From a checkpoint of a small mixture-of-experts model trained on Wikipedia: a variant of SOAP for the experts, 409M tokens.
Below are experts of layer 8 (counted from 0) of a mixture-of-experts language model. Rows are named router (the router's row for the expert), up (a neuron's input weights, with its number) and show model dimensions 128-255. Each number is 50 + 12 x the weight over its row's rms, rounded and kept within 0 to 99.
After each expert's rows: a language model's description of what the expert responds to; "gets" lists some tokens that make up at least twice as much of what it gets as of all text. This comes from a sample of Wikipedia text that the model never trained on. Tokens count by the router's weight.

# expert 26
router:60 52 71 38 45 41 41 80 60 30 56 56 51 41 60 44 51 47 51 48 64 43 51 55 46 48 66 37 46 49 66 49 55 35 48 61 52 38 38 48 41 56 42 46 65 41 65 52 45 23 38 50 32 40 34 78 49 43 49 34 35 50 40 66 52 64 71 54 43 45 55 75 64 44 41 36 67 31 58 50 46 54 47 61 49 55 49 42 51 37 41 50 67 49 42 42 52 58 52 37 79 83 57 42 66 32 41 44 40 39 46 56 56 34 19 46 68 43 48 49 69 25 46 56 68 53 46 49
up11:72 42 42 53 61 72 39 50 41 59 52 63 51 68 43 64 50 46 53 45 48 67 51 48 39 32 40 34 62 45 49 44 55 39 60 64 55 40 26 41 54 48 65 52 54 63 44 53 61 59 59 67 53 40 39 62 43 46 32 50 69 52 36 52 51 54 48 61 40 48 59 48 38 67 66 73 72 44 58 53 57 42 44 52 51 63 47 35 46 58 53 49 63 37 54 37 58 58 43 30 44 35 45 40 39 68 66 48 30 55 59 39 45 69 37 62 45 62 61 59 17 69 56 47 31 61 54 51
What it handles: Field labels, colons, bullets and pipes starting infobox or list lines, such as Genus, Coordinates, Born, Died, Turnout.
gets: "-", "|", " |", ":", " \"", " as"

# expert 24
router:67 68 54 50 53 47 61 47 45 66 75 32 56 49 56 25 60 53 53 29 37 64 64 60 35 75 59 53 57 58 57 51 62 32 35 40 36 48 67 49 27 56 40 56 30 47 54 43 49 49 48 57 63 58 44 50 52 38 61 29 44 33 58 47 42 50 64 58 41 54 34 43 55 70 56 28 33 41 59 75 65 45 40 48 47 36 29 44 43 54 54 41 45 60 67 49 47 62 55 42 59 36 44 71 45 43 45 32 56 47 49 42 44 45 40 49 37 41 56 36 57 56 50 55 53 51 61 38
up11:56 44 66 58 38 49 57 52 39 52 56 63 52 43 57 52 59 67 32 48 41 56 39 49 64 41 64 35 52 77 56 45 56 44 37 59 52 34 43 65 30 42 46 63 56 41 55 59 59 43 45 49 62 49 67 67 55 61 50 49 56 39 39 49 68 44 59 46 38 38 34 60 56 59 75 48 66 44 52 74 31 53 69 72 43 53 42 41 32 43 48 54 31 58 56 63 27 42 57 53 79 50 34 38 45 57 46 40 41 51 45 40 31 40 54 45 65 46 68 64 28 48 65 49 51 47 72 43
What it handles: Articles, determiners, sentence openers and month names in running prose, e.g. the, In, However, several, only, October, Little.
gets: " the", " The", "The", " In", "In", " a"

# expert 41
router:56 42 52 55 66 58 51 55 30 77 43 52 66 45 65 34 60 46 38 46 41 42 63 43 38 40 43 56 55 47 41 55 42 52 43 56 51 52 46 50 45 72 37 75 58 51 56 62 52 63 56 52 40 45 41 41 49 54 62 43 68 23 59 48 59 19 80 50 39 53 61 49 64 37 57 55 32 52 39 23 43 58 61 58 53 48 51 30 58 33 47 58 57 35 52 44 54 64 80 44 51 70 59 67 41 63 73 47 50 57 56 60 32 20 52 55 33 44 46 54 56 52 29 37 69 51 53 40
up0:48 67 54 35 68 27 48 64 41 45 68 25 34 52 27 47 47 44 41 42 61 57 41 31 68 66 45 57 41 35 56 55 25 49 48 35 44 60 52 56 45 38 52 52 64 50 46 46 52 53 69 37 20 52 67 54 43 31 41 68 44 73 55 67 44 54 77 67 87 35 51 54 57 30 48 45 37 54 52 64 37 78 46 47 53 42 52 56 43 45 30 53 38 53 52 55 45 60 50 70 72 58 38 83 46 42 36 57 56 63 49 59 45 64 59 64 65 49 45 53 31 46 36 49 41 52 25 48
What it handles: Commas, of, and, to, from and adjective endings like -able or -ing in running prose, e.g. remarkable, unthinkable, searched for, often, including.
gets: ",", " of", " and", " to", " from", " with"

# expert 22
router:61 62 57 53 49 56 26 55 45 45 58 47 59 34 56 45 41 49 78 47 38 41 51 47 63 58 52 48 58 37 38 53 57 48 76 55 39 50 63 43 49 52 40 53 65 56 44 42 41 33 46 47 46 56 52 34 46 46 53 34 42 52 56 61 55 48 59 47 28 49 45 70 66 51 69 53 45 31 49 57 16 46 53 43 48 42 48 29 43 52 60 56 39 30 61 69 48 39 49 46 63 59 43 50 75 63 37 51 42 52 49 18 61 50 40 51 71 34 56 45 65 45 40 51 61 42 41 43
up0:40 36 66 30 67 46 40 58 48 48 79 71 70 38 44 40 45 48 42 86 58 26 45 42 60 41 55 66 47 37 42 26 57 36 47 35 49 44 39 58 54 72 76 48 67 62 51 87 54 79 48 53 31 51 59 31 61 42 45 47 53 60 62 32 29 41 47 56 32 41 59 29 73 67 56 50 50 44 71 40 49 58 46 47 46 48 72 45 61 54 35 40 38 50 54 36 30 63 50 44 65 40 63 43 58 55 38 38 65 38 58 40 99 56 50 60 45 68 36 64 52 53 71 58 56 33 46 56
What it handles: Pipes, line breaks, semicolons and dashes that start or divide cells and list items in tables, like results, discographies and place listings.
gets: " |", "|", ";", "  ", " –", " -"

# expert 2
router:45 36 54 66 61 52 42 50 59 35 58 43 46 56 70 35 47 43 33 49 60 70 44 44 51 44 48 30 42 59 58 33 69 52 37 42 23 52 13 49 65 48 32 56 60 15 42 56 50 66 54 59 48 50 53 49 64 71 59 40 73 59 72 64 41 29 69 54 40 65 43 39 41 66 66 64 47 41 46 46 26 38 45 49 58 18 52 72 40 53 47 73 46 51 34 59 59 38 71 33 52 41 40 74 59 53 86 43 61 45 47 36 46 53 49 62 37 55 46 60 52 63 52 49 55 56 41 40
up0:56 64 32 48 58 50 61 48 41 49 62 57 40 57 38 56 31 40 58 23 74 49 38 49 42 41 72 52 37 35 73 45 57 52 46 52 32 58 33 38 50 58 46 53 51 45 63 20 64 47 47 41 31 52 76 52 50 44 70 42 61 48 49 41 58 56 46 45 43 58 52 46 56 45 40 54 39 48 57 68 56 44 59 47 33 39 41 55 53 45 63 46 48 39 35 60 53 49 42 35 40 44 56 29 30 43 89 52 49 68 47 38 43 55 36 42 33 50 48 67 55 49 58 68 62 58 35 57
What it handles: Pipes, hyphens, spaces, line breaks and short cells in sports standings, election and stats tables, such as |, -, 0, %, ±, Jr.
gets: " |", "-", "  ", "|", ";", "\n"

# expert 47
router:60 50 42 43 41 51 39 50 52 48 55 47 50 32 63 61 17 53 58 50 55 34 65 68 19 46 50 22 63 35 26 48 58 27 52 76 52 48 41 47 38 65 68 64 49 74 30 45 50 36 56 33 34 82 51 46 48 39 46 61 57 66 50 47 62 27 54 49 53 52 49 65 55 42 66 39 59 49 47 65 30 49 46 68 39 44 46 27 52 54 51 53 58 50 39 48 51 47 40 56 44 49 59 61 74 58 55 44 51 59 50 38 50 62 55 55 58 51 34 69 46 40 34 41 37 44 45 51
up0:59 44 54 53 61 44 49 42 49 53 40 39 37 35 35 71 52 59 45 54 66 45 31 53 47 24 61 39 60 66 48 64 58 16 46 49 33 33 50 42 53 63 56 57 59 45 48 45 51 61 31 29 36 48 62 56 53 75 47 74 59 68 42 62 55 44 37 37 36 48 57 41 43 48 55 47 67 57 55 33 45 61 55 47 45 69 56 43 54 62 50 48 58 28 51 47 41 66 63 51 54 42 45 69 53 68 60 44 60 20 34 66 32 33 62 33 61 58 56 46 63 52 52 22 63 58 34 33
What it handles: Words inside titles of songs, films, awards and institutions, e.g. Best, Outstanding Performance, Supreme Court of, Goodbye My Lover.
gets: ",", " of", " The", "The", " Best", "y"

# expert 29
router:39 45 37 59 52 61 46 50 56 47 52 27 56 58 61 51 37 35 52 54 60 45 69 53 53 58 37 57 35 59 65 34 49 31 52 47 47 43 44 43 76 45 35 42 42 43 55 53 41 42 56 62 27 34 48 54 55 52 71 33 51 05 70 52 51 44 60 46 49 65 79 39 47 53 46 48 64 36 76 51 48 46 43 36 52 38 45 52 42 57 54 42 63 46 57 82 58 55 52 44 56 47 45 57 59 41 64 46 54 51 52 39 59 43 47 56 49 50 44 51 43 53 47 57 65 35 47 45
up0:62 46 45 44 45 51 65 55 61 35 35 43 56 55 52 29 48 45 53 51 49 50 39 54 43 25 55 42 51 67 61 43 22 28 44 52 34 46 38 47 27 39 48 66 64 44 53 64 48 58 43 57 61 45 39 67 66 48 62 51 45 43 42 46 55 65 75 32 56 46 35 42 47 61 26 63 38 27 42 41 51 29 51 56 50 44 50 52 55 67 59 58 71 45 67 48 51 47 61 63 28 73 64 33 41 28 28 42 68 58 56 32 32 30 72 44 57 46 51 59 67 44 53 59 43 59 72 56
What it handles: Decimal points, dashes and signs inside numbers in climate tables, measurements and race times, e.g. 43.9, 48.4, 3:30.82, 4-6-2.
gets: ".", "–", "°", " .", " U", "^"

# expert 54
router:78 43 50 47 65 33 56 57 40 64 48 50 50 52 48 53 32 27 34 53 44 53 61 21 24 50 61 46 58 33 44 38 39 23 46 41 36 56 39 50 46 66 56 71 52 41 41 51 44 56 53 78 48 66 43 47 54 50 43 36 58 56 52 57 61 50 45 62 36 70 57 58 52 58 36 37 52 59 72 64 53 68 45 23 44 50 61 49 40 61 55 29 60 42 47 68 48 48 64 49 62 45 46 48 45 59 62 32 33 51 68 59 51 46 46 78 40 37 54 42 87 40 38 54 43 54 40 48
up0:26 48 63 57 74 65 43 48 59 61 44 44 76 39 51 57 61 72 51 44 53 53 54 53 66 65 52 47 56 57 40 50 39 61 62 29 47 60 52 44 56 32 47 46 38 69 45 60 63 15 48 35 41 58 59 39 31 71 45 48 55 38 51 62 53 21 32 46 43 47 60 39 63 53 64 69 62 30 37 53 36 56 64 37 65 60 58 34 59 49 25 52 53 46 35 61 40 59 27 51 50 57 47 55 48 44 33 65 62 24 35 53 61 37 57 53 42 27 48 56 66 52 43 62 69 42 46 57
What it handles: The preposition in, on or at before dates and places, plus month names and date slashes, e.g. 'On' April 7, 4 'June' 1807.
gets: " in", " on", " In", "In", " to", " at"

# expert 5
router:43 42 54 60 49 52 59 53 33 12 55 58 45 21 43 36 53 50 52 13 38 42 64 51 44 46 52 59 57 65 62 54 61 16 34 65 53 51 22 51 52 55 66 48 59 73 43 75 41 38 41 58 34 59 64 43 58 64 45 37 70 37 55 65 63 43 76 49 43 47 51 48 57 56 65 52 43 41 23 59 40 59 54 81 45 67 43 49 45 28 52 30 39 36 40 42 50 27 63 44 54 21 41 56 39 57 52 19 40 53 12 37 60 52 67 87 37 31 42 40 55 19 41 40 67 41 38 55
up0:74 41 56 34 57 47 57 42 46 42 49 39 64 39 65 52 56 48 60 44 44 32 45 31 40 75 43 58 44 43 44 41 37 61 65 60 49 44 61 53 86 32 73 41 51 54 39 65 47 54 37 71 37 44 55 76 63 51 62 65 47 53 55 52 53 34 65 36 37 61 49 62 52 39 46 51 46 41 46 55 40 44 40 47 47 26 48 64 33 53 65 23 55 28 57 35 54 43 51 46 40 57 44 39 45 51 50 59 32 34 58 68 41 34 49 68 52 54 39 60 49 55 44 57 41 39 64 37
What it handles: Opening parentheses after a name or term, plus apostrophes, possessive s and modals, as in Masters (also known, Brent's, would, can.
gets: " (", "'", " to", "(", " would", " can"

# expert 19
router:60 52 54 59 47 34 50 44 32 42 44 52 52 50 67 40 46 46 70 37 42 48 49 45 55 53 45 45 57 65 42 48 47 52 52 53 46 46 45 56 49 56 50 71 69 55 52 50 43 61 68 63 45 57 50 41 49 62 36 51 35 33 40 68 40 37 71 52 49 39 35 66 45 52 57 40 30 47 69 48 55 42 56 65 71 46 41 60 53 19 62 68 59 24 39 46 30 72 56 27 56 60 34 67 54 54 81 55 57 56 45 48 58 56 63 67 52 54 30 49 47 46 50 20 52 40 32 25
up11:34 45 72 35 46 66 58 47 33 60 44 38 55 46 47 53 57 64 46 67 60 51 44 51 64 59 52 38 61 40 51 50 50 58 41 39 18 62 72 37 62 55 45 46 50 71 34 54 63 65 49 65 71 50 52 23 62 40 58 60 38 45 44 48 66 29 46 43 54 55 58 66 35 48 47 56 20 45 54 51 55 58 42 50 45 46 60 55 44 62 39 21 41 48 54 51 63 38 53 54 43 55 56 38 35 67 38 33 37 38 63 47 48 46 63 42 65 61 50 49 84 42 46 34 22 48 48 51
What it handles: Equals signs in section headings, paragraph breaks, and sentence-joining words and punctuation like and, but, including, however, periods.
gets: "=", ",", " and", ".", "\n\n", ":"

# expert 49
router:62 62 56 43 45 49 47 51 43 75 47 75 53 35 66 54 54 46 39 41 59 34 58 36 64 56 63 47 65 71 31 54 50 57 63 39 42 56 45 71 57 71 46 68 78 40 43 46 67 60 58 63 51 43 55 33 46 43 63 58 29 38 54 53 62 43 54 35 41 40 60 66 49 48 51 46 39 60 56 52 60 58 60 64 32 47 49 43 57 48 40 58 45 56 44 29 39 45 85 41 64 63 11 57 49 83 60 39 61 67 68 71 58 39 41 47 35 61 35 40 55 33 50 42 43 35 44 39
up0:50 52 52 66 35 46 91 49 59 39 61 54 50 82 48 86 40 64 80 57 54 72 55 44 43 56 43 73 50 75 50 36 35 42 62 46 35 45 35 45 58 43 65 50 77 72 31 36 53 37 61 34 53 41 60 64 62 65 53 69 51 43 51 50 60 47 55 46 60 30 29 60 44 49 57 51 49 27 51 57 60 57 48 34 71 43 52 25 52 24 48 51 51 49 32 45 55 43 66 49 77 44 60 33 52 74 44 41 45 36 59 47 57 43 74 45 49 42 54 48 66 43 41 55 43 57 54 48
What it handles: Commas and connectives continuing a prose sentence, such as and, but, which, when, before dates, places and relative clauses.
gets: ",", " and", " to", " as", " for", " that"

# expert 45
router:53 55 29 76 63 57 54 71 77 37 84 58 62 65 41 36 71 24 78 45 43 61 58 36 56 44 46 23 40 67 47 52 61 23 53 44 36 43 27 38 64 55 50 50 51 56 74 46 50 49 65 63 57 51 73 09 40 34 43 42 48 29 75 86 57 63 52 36 37 53 49 42 53 45 54 43 36 50 46 47 30 56 34 49 58 42 52 40 60 40 52 50 53 43 31 34 60 53 45 59 45 39 43 51 59 56 45 65 59 44 46 41 29 41 33 52 25 50 41 59 70 58 42 55 44 47 50 42
up0:52 88 51 53 48 49 50 61 41 64 62 35 53 58 70 53 51 55 47 69 36 70 68 43 40 39 53 53 44 50 45 68 44 27 61 63 72 59 63 33 75 47 56 52 47 52 43 55 36 49 51 44 46 47 41 55 72 50 34 38 50 38 35 38 48 37 62 32 39 58 29 47 58 69 61 45 56 54 46 61 58 34 63 55 17 49 35 48 47 48 35 44 73 67 49 40 48 63 70 52 54 39 41 50 53 44 50 39 51 31 63 37 40 38 41 40 40 65 56 37 64 44 54 50 12 55 67 59
What it handles: Subject pronouns he, it, they, who and surnames ending a sentence subject in biographies, usually before was, had or is.
gets: " he", " He", " it", "–", " was", " It"

# expert 25
router:48 51 40 53 70 46 56 57 30 35 76 40 66 47 75 40 57 66 50 41 59 45 58 64 38 54 65 53 78 39 59 53 40 42 31 54 34 35 48 41 32 43 42 51 56 63 55 41 60 46 71 55 43 46 51 45 42 60 63 44 42 39 67 66 47 51 53 55 42 53 58 38 47 63 67 38 39 43 63 40 56 43 32 54 56 28 63 33 39 32 55 59 47 42 68 42 48 41 41 55 51 53 64 62 66 55 57 45 47 44 42 55 24 46 55 62 52 52 50 47 50 29 38 70 31 57 41 39
up11:39 71 54 31 45 44 50 45 49 37 48 54 48 60 44 62 38 56 53 62 43 33 48 60 58 60 57 53 48 35 55 63 60 52 46 66 45 54 62 36 36 77 63 58 60 66 51 49 46 47 46 41 43 58 42 57 52 58 34 50 52 53 70 30 56 49 56 51 49 53 28 35 82 40 63 46 44 35 50 52 64 54 67 56 25 57 44 42 40 35 48 62 40 63 25 57 35 46 40 46 24 51 44 29 68 18 45 27 41 56 48 51 43 46 60 39 64 32 59 38 44 46 41 37 48 35 24 44
What it handles: Plural suffix s and group nouns like people, members, children, those, plus relative which or who and heading equals signs.
gets: "s", "=", "\n", ",", " that", "es"

# expert 15
router:52 64 56 56 43 67 40 53 40 54 45 37 63 56 55 35 25 47 50 39 59 55 41 60 40 47 57 31 31 42 59 30 40 50 44 47 64 19 48 56 63 68 36 29 60 50 75 60 55 36 46 53 41 64 44 49 52 15 58 44 50 28 50 35 43 61 56 53 32 56 50 46 42 48 42 39 41 40 53 36 47 44 47 35 52 55 47 52 29 48 67 49 31 51 50 60 55 65 54 63 59 49 54 50 47 39 59 31 44 52 35 34 37 37 47 42 43 51 48 40 69 56 23 51 44 45 36 42
up0:50 33 44 52 52 46 47 48 72 31 27 52 50 66 59 58 73 58 61 46 51 48 39 56 62 31 47 50 58 42 46 71 52 28 36 46 54 52 42 53 40 68 35 66 40 54 56 53 63 65 49 58 74 44 43 38 74 34 36 53 34 43 58 35 60 56 68 35 73 48 59 57 47 67 49 48 67 60 59 52 66 79 46 58 71 47 34 26 42 62 57 37 78 58 63 52 63 51 63 54 69 40 52 58 46 63 53 24 61 64 59 59 50 39 37 43 40 60 30 48 53 45 29 39 61 60 43 49
What it handles: Nationality and place adjectives such as British, German, Russian, the word the before places, and list-opening hyphens under headings like See also.
gets: "-", " the", " United", " C", " The", " South"

# expert 23
router:50 37 48 67 59 47 42 64 40 50 49 55 37 66 44 44 36 64 47 64 51 54 42 50 50 48 35 36 47 58 29 51 58 50 78 44 48 61 45 75 53 79 50 48 52 41 62 49 38 43 49 50 43 55 29 52 47 36 42 34 56 59 64 54 50 37 83 66 46 72 43 62 45 41 69 40 42 60 58 45 53 52 52 53 43 52 54 39 54 48 65 43 53 51 32 45 30 54 60 39 57 81 39 27 65 40 43 36 46 43 59 30 48 51 54 53 59 63 29 53 54 65 53 67 66 56 52 44
up0:60 49 52 45 46 44 45 56 68 26 57 44 55 63 56 55 54 51 59 72 39 73 43 27 54 69 42 56 47 41 43 44 52 62 54 54 48 49 37 65 44 25 25 54 60 45 54 38 24 70 43 33 45 49 47 58 65 38 72 65 48 42 47 44 49 38 43 37 48 57 75 36 39 54 66 59 59 47 49 77 49 57 54 64 45 66 50 50 34 47 43 55 47 41 68 39 57 60 74 39 52 66 53 46 34 62 32 47 62 45 55 40 57 55 66 76 46 36 62 44 31 51 55 57 52 54 30 63
What it handles: Articles and prepositions right after is, was or as in biographical and descriptive sentences, e.g. is a coeducational, is from, became, founded.
gets: " a", " the", " of", ",", " in", " as"

# expert 43
router:47 48 44 55 61 45 56 68 56 42 59 56 36 65 60 48 61 67 56 50 60 34 36 62 45 28 56 52 50 56 61 37 54 51 47 50 57 56 54 39 48 39 43 50 53 53 55 58 50 40 58 56 31 63 53 51 64 56 74 68 45 43 30 51 42 32 55 74 49 61 63 49 55 51 60 52 59 26 86 60 45 42 46 36 69 51 33 61 57 52 49 44 31 24 58 45 55 46 57 61 46 80 49 60 40 39 73 35 59 36 62 25 72 20 43 53 54 25 60 43 63 52 40 44 38 38 35 55
up0:51 36 42 71 60 47 61 48 58 49 57 71 56 67 46 54 28 48 41 41 53 55 52 78 58 45 37 55 29 67 19 68 36 37 28 47 58 48 65 61 47 62 30 58 43 25 40 52 41 48 29 76 69 65 38 27 58 38 50 58 61 35 45 48 27 55 36 41 62 40 56 57 38 51 56 45 36 56 44 36 46 41 44 48 50 71 49 45 65 51 51 26 36 57 34 45 33 50 51 52 43 58 62 57 56 36 37 50 50 68 35 56 39 48 69 43 50 49 33 47 41 57 59 60 43 43 41 48
What it handles: Line breaks ending table rows, infobox lines and bullet list items, plus prefixes like al-, anti-, mid- and the word same.
gets: "\n", "|", "-", "  ", "\n\n", "\n "

# expert 1
router:34 50 48 56 53 50 34 61 38 50 60 43 39 53 59 39 70 26 52 41 54 49 48 40 48 47 43 18 33 68 28 47 43 30 37 53 38 37 38 52 38 63 50 54 47 43 50 50 53 32 46 52 46 41 43 45 70 48 47 68 49 59 51 72 58 62 67 59 55 75 54 45 46 33 70 51 45 32 50 71 24 49 54 73 70 32 51 52 48 45 52 71 53 23 37 45 54 55 45 62 60 59 49 66 71 46 68 41 58 28 60 60 29 55 43 50 41 54 18 38 55 40 28 48 83 38 48 39
up11:56 43 64 54 52 42 61 43 60 49 61 61 50 54 63 49 31 30 70 59 55 56 51 47 72 38 33 34 73 43 60 44 20 52 54 42 53 51 31 42 20 52 48 47 50 46 47 38 73 54 57 51 54 37 64 28 67 53 23 63 64 46 39 63 31 61 55 47 51 61 47 32 39 51 68 60 49 70 50 60 40 49 55 46 44 47 56 68 44 65 57 64 29 21 36 41 32 48 31 62 68 67 52 51 40 47 49 58 49 36 43 52 28 21 54 31 43 54 54 49 36 47 36 38 44 39 49 79
What it handles: Pipe cell dividers in wiki tables of election results, fight records and filmographies, plus country codes like AUS, GER and daggers.
gets: " |", "|", " (", ";", ":", " by"

# expert 8
router:60 40 58 53 38 75 60 38 49 71 77 53 57 35 48 38 54 48 44 49 44 51 41 54 46 61 42 36 56 47 69 64 51 56 32 58 54 50 39 46 31 60 44 55 45 46 73 65 65 40 46 62 57 61 59 39 27 36 63 38 38 55 49 57 59 35 77 42 51 76 45 59 46 55 42 54 60 65 37 49 59 61 32 42 44 49 46 17 37 43 66 51 38 52 53 51 52 66 64 43 56 48 51 54 63 33 48 38 50 43 61 47 38 52 46 56 40 34 53 36 61 36 23 78 37 67 59 54
up11:48 64 48 39 53 43 53 61 61 42 57 70 39 54 64 46 29 49 39 44 26 40 51 52 68 56 41 49 53 55 32 58 35 53 28 75 43 51 57 15 51 65 63 46 28 41 31 73 48 38 33 20 52 73 24 50 44 42 55 40 31 46 30 56 28 41 41 72 50 46 63 46 45 54 63 58 45 57 42 30 49 42 39 49 52 41 42 52 31 32 58 62 47 55 55 77 34 43 51 26 40 38 43 59 24 61 55 60 58 48 58 41 52 55 41 59 50 35 47 63 71 48 52 42 34 40 48 48
What it handles: Articles and determiners in running prose, mostly after prepositions, such as the in "map of the", this, several, during.
gets: " the", " of", " in", " a", " for", " The"

# expert 35
router:46 64 59 46 67 42 42 46 43 49 62 31 49 51 62 54 29 52 64 49 62 35 51 46 56 61 21 33 36 45 41 65 77 62 21 59 49 46 48 71 46 55 53 56 51 53 38 62 56 47 61 53 53 44 61 33 63 57 44 51 44 38 49 51 47 52 62 35 38 62 57 57 38 57 51 38 57 59 72 83 50 46 52 58 49 59 54 56 54 30 63 57 64 70 52 41 65 54 48 39 78 50 71 39 62 31 43 63 29 40 17 44 35 53 33 72 45 47 39 43 43 20 55 45 37 64 53 59
up0:49 43 47 41 68 39 58 52 57 59 45 37 61 55 40 34 62 38 42 36 56 24 77 53 50 46 42 54 56 46 53 53 60 35 65 51 50 52 86 36 45 67 50 69 35 41 53 68 62 37 48 41 65 50 50 66 56 47 45 37 70 39 29 40 26 64 51 54 66 53 56 47 41 52 46 44 38 33 47 71 36 37 66 69 39 59 40 50 69 71 66 64 54 67 55 42 47 57 70 61 59 65 50 61 59 50 50 46 51 39 66 28 56 50 41 57 68 70 43 56 75 52 42 52 43 52 38 48
What it handles: Opening quotation marks before quoted speech or song and book titles, e.g. stated "at, song "1985", plus list dashes and first letters of names.
gets: " \"", " '", "\"", ":", "'", "O"

# expert 3
router:50 57 61 47 64 54 42 55 68 45 49 37 59 47 62 35 58 45 50 30 33 61 46 57 59 39 63 38 44 67 44 43 38 58 50 63 33 59 57 49 40 44 27 51 39 45 42 60 59 39 59 48 44 42 32 55 44 70 53 46 44 48 47 34 53 19 67 24 32 79 48 46 46 46 55 61 26 38 67 39 25 46 44 48 62 69 53 58 36 57 57 59 64 40 60 69 52 41 68 40 61 69 48 48 56 50 63 54 49 57 49 36 67 55 80 51 50 45 58 48 60 50 46 66 47 44 45 27
up0:61 54 45 57 40 45 57 36 57 49 44 41 59 39 55 46 53 60 39 42 44 56 07 41 49 50 46 60 48 38 63 34 36 59 51 42 48 52 56 36 62 46 59 53 59 48 54 56 54 50 48 33 23 48 45 58 52 49 35 57 43 46 36 41 39 43 64 55 57 37 39 50 58 45 60 74 42 43 46 54 55 62 45 30 47 32 52 36 45 59 58 43 59 69 50 44 52 62 68 46 67 50 43 46 50 42 43 30 46 52 52 37 30 42 67 67 69 49 30 43 43 69 57 75 53 65 44 41
What it handles: Pipe separators, semicolons and line breaks in numeric tables, taxonomy lists and citations, e.g. stats rows, species authority parentheses, URL slashes.
gets: " |", "|", ";", "  ", "%", "\n "

# expert 16
router:43 39 69 35 75 42 52 49 35 48 61 56 24 42 70 26 37 50 63 49 33 56 50 81 43 34 65 58 49 42 58 62 52 40 45 43 51 52 49 53 60 57 65 41 64 31 62 78 49 46 58 53 42 35 32 55 74 51 79 50 59 60 51 51 22 46 46 69 55 62 57 71 60 60 72 52 38 44 51 56 60 21 50 62 56 52 21 53 59 33 64 43 72 24 64 62 36 46 55 54 53 49 48 29 59 49 58 46 30 42 36 50 55 59 50 65 35 41 54 33 45 45 28 63 43 52 43 61
up0:53 61 57 47 50 56 46 50 50 48 71 38 66 55 61 64 47 42 47 51 49 54 47 51 74 71 67 53 51 36 47 61 49 54 16 41 49 24 43 45 42 30 54 33 37 62 54 85 41 65 48 57 49 59 44 59 44 51 37 62 46 53 60 35 37 46 58 47 57 58 48 47 44 47 50 58 52 61 73 71 36 37 39 61 44 50 47 50 50 51 48 18 67 45 71 34 62 66 54 59 60 63 53 36 51 48 48 60 26 42 72 63 33 72 55 61 62 33 44 49 72 61 66 55 47 76 55 46
What it handles: Letter pieces inside non-English words and names, especially with umlauts or accents, such as Hä-me-enmaa, Stämp-fl-i, Mó-r, and blank table cells.
gets: "  ", "-", "k", "á", "h", "l"

# expert 0
router:57 43 38 68 56 62 58 78 53 52 50 62 62 51 21 29 47 44 37 57 47 53 60 58 57 47 65 46 56 61 34 56 68 28 46 55 39 58 41 48 50 50 72 54 50 69 54 48 62 55 55 36 58 74 69 43 63 43 40 54 57 27 70 61 52 24 61 39 41 45 54 36 49 37 68 53 41 33 47 70 35 58 39 63 46 42 57 45 61 35 41 51 66 57 29 60 33 64 53 33 63 43 42 35 51 66 38 47 52 54 41 51 29 61 60 70 49 47 47 52 65 52 38 67 54 46 40 42
up0:39 47 65 42 62 36 39 53 52 38 23 55 74 53 47 47 65 69 49 54 15 57 61 55 55 30 50 38 44 61 38 47 31 39 32 46 45 48 62 43 24 45 24 67 50 51 35 81 59 61 37 57 61 42 34 73 37 49 53 50 54 32 40 37 49 51 64 38 55 63 48 21 34 63 57 50 48 61 46 32 54 56 40 63 46 52 55 58 50 33 57 35 35 65 63 34 56 52 55 51 40 53 44 53 49 55 52 55 67 64 45 65 32 54 58 41 36 51 78 46 45 30 61 37 61 50 56 28
What it handles: Single letters and word pieces inside names of people, stations, bands, companies and events, e.g. K'P'FK, WT'T', Courie'r', Spacewat'ch'.
gets: "-", "–", "e", "S", "k", "T"

# expert 31
router:78 38 55 66 48 38 58 45 63 66 44 34 54 41 53 47 64 56 41 42 37 47 49 52 45 41 68 30 42 48 51 48 47 47 29 53 36 70 69 43 30 68 33 57 68 23 58 59 33 49 57 43 38 56 41 35 72 48 47 51 43 59 39 54 53 53 68 70 45 76 39 40 44 61 56 55 48 38 36 57 36 36 55 40 41 41 44 30 53 49 58 38 62 42 46 64 50 58 60 46 37 45 52 44 45 54 49 52 46 62 34 39 44 43 36 52 18 46 39 76 47 43 36 64 63 50 30 42
up0:57 53 46 55 38 39 72 55 61 36 38 41 55 58 39 66 67 42 44 54 50 38 56 60 58 42 30 31 36 76 44 49 44 39 15 50 52 58 45 53 74 39 39 36 21 55 36 69 60 26 58 41 32 47 70 31 57 51 54 54 35 66 51 41 70 50 60 33 35 47 43 45 61 59 47 45 56 48 55 43 59 33 54 53 43 52 59 29 42 40 43 53 59 49 47 60 46 65 59 48 65 36 60 66 46 30 60 52 42 33 50 38 60 49 53 65 38 50 46 51 37 42 32 60 51 42 52 50
What it handles: Past-tense verbs and prepositions in biographical or historical narrative, such as was, became, took, during, into, in, by.
gets: " in", " was", " to", " of", " on", "ed"